{"hidden_size": 192, "n_experts": 24, "experts_per_token": 2, "normalize_top_k": true, "balance_bias": false, "norm": "rmsnorm", "norm_eps": 1e-06, "beta1": 0.95, "max_seq_len": 1024, "train_tokens": 358000000}
Below are experts of layer 4 (counted from 0) of a mixture-of-experts language model. Rows are named router (the router's row for the expert) and show model dimensions 64-127. Each number is 128 + 32 x the weight over its row's rms, rounded and kept within 0 to 255. Numbers have three digits each.
After each expert's rows: a language model's description of what the expert responds to. This comes from a sample of Wikipedia text that the model never trained on.

# expert 19
router:074166074196113081142107172117093096139145140118100105116186101112109153120112145117155158152090063069144119155143144099136133140127118089103089173150091127137125163108116108138133086136163105
Sentence and heading ends

# expert 5
router:116100148126081083075152121149145116077132127149163129074132146165169152098129151103075091158131085146092180137138123131148133173169103131144092152160124075132109064106141088156106074076149187
Nationality and place names

# expert 22
router:127126114158112101133130125102171144052096165141180105134189088123140086141085105082113043133142088089125175156184085123105088192186143096121129131076109168149156085134124070145119136110093211
Articles and prepositions

# expert 17
router:104137118137087184133118142093073080061133125141119130066149132092097154114164138101171077131126100093116154127183106129127143155157117103233151148111109138151112096215091108169150134099097086
Clause connectors

# expert 10
router:110112160138137143101120162095115132110069129161185127172085159158088195197137156163100197179149105135172141083150065154111125105160092036189095153157065137169115113172151139180089146182153120
Paragraph and quote starts

# expert 4
router:106141109167137168108135134129122169127126175121169155173141160115158164150159156121140089124136175125087171044131119101195178167201156064215087186104146129127082059161143063130096014112115175
Place-name fragments

# expert 3
router:163095175111169109100094132154134124086132153176154103090109091103118142141153129129162140108062122090153136158138097115226129120119168035148103152139119106125124113110169082147138098147175148
Foreign name endings

# expert 11
router:173104191174103134084134126165111112156095158175138067150120137165092171155205146130162139155133116106100150137131139094134111182098166168148132151147139082147121136047077126155134121088152140
Line breaks and closers

# expert 15
router:166150157103155142079074152161070109130121162186133141134157074126112151125180145111120105172164139093127160110108117153130133127166130098148149115083088112129125055155097149202127109125135174
Table cell separators

# expert 6
router:122139171113091126157162148141130075135109127118103142160166103135074197163196104148090094140119143068149162142133110077144216153153138113093157118103068093158114122128095100188125130096230169
Years and time nouns

# expert 9
router:114121176167164050145123166162189065118079148128180141128123144114097126121189145116110147140048123147146187090109072149115119160188131067139089161102125071130105100114089068106179105078128097
Prepositions

# expert 18
router:129131099136108140146143168117191115097059137177119114061071174100105089181088183082047135122135161103065133092134162149099165181146108087114109161136106131097084098069151134123146087110131150
Heading signs, word starts

# expert 20
router:165107080098125090103110165166157082107081174125167087164094128085121151122086118153126143169109104059150122142176182170231130134151156126191132145134110142128078100120133120139138112126094164
Adjectives and modifiers

# expert 7
router:196151093167099103082201158113168126112162165136094137120113115126065156173152139098165121127134111130123124141139186109148113124144100075164083172095107109110150131086056091133152079100155134
Mid-word pieces and digits

# expert 8
router:182105122127102110111096158081153085119080153164134139089125096059134066172152167099107117173062183146114146067117142139122179087138048133132101196075081102121130126204134114151102074081114132
List and table markup

# expert 21
router:152131127116120080170103091186114139142148160179144098161160135141097190161130186130104116169080072094089163116159078116089142125096068123114084136097083094103112072128163094203139044183152142
Verb and abstract stems

# expert 0
router:125122116149118166080067101151151136132174139152126070121168184145143110136137173121161153190143084084105112109095111190182139127121103131134158165138128089147132072137143100152110149069163189
Verbs and auxiliaries

# expert 23
router:140168166155164130117132149120143091101085123202133124158066144126071169156140144163112093127100125155131122141160132122162122117132047169174115141137127143135103098130063143122190148115128166
Word-initial fragments

# expert 1
router:183139178115119085104108182128068118126081122170140142085129148152113150113156149082090117157050104103152169112085075098197103162178099152133069124128080084125141120198079109183139099121153137
Institution and work nouns

# expert 16
router:158121197198177156125112155127078112104105116144134051163127121113111088154120133096150124152088126107063182072134108135158103173162098102112087186117117093136057136121151122141163133179102095
Surname starts

# expert 14
router:177103151148091092034187159103125150163175067183150110163142142067154117207119083074166124157088101112102118106137156128136128117173186104121111165071139098180146130159064133134099097122118191
Table codes and abbreviations

# expert 2
router:137090141174117142130170177144143073113098155138158146101151173118125119148182212093150116165110092128136145117132057049141150185141166106175088166119081085110105081163097098116131072141143119
Mid-word name pieces

# expert 13
router:171077087126108059128145175175124076051153156114152060082169095090140132192135137107136075185139126142098105066193123207168128114143077122122083137083105117123149078115157146149139092091139127
Numbers in data

# expert 12
router:139114191091125095119135114202105184148113147132095137141086112084124147159090170132128107125106148132117108131173124122124119178184134127149090180111142147118136134144136105169108157128129171
Brackets and symbols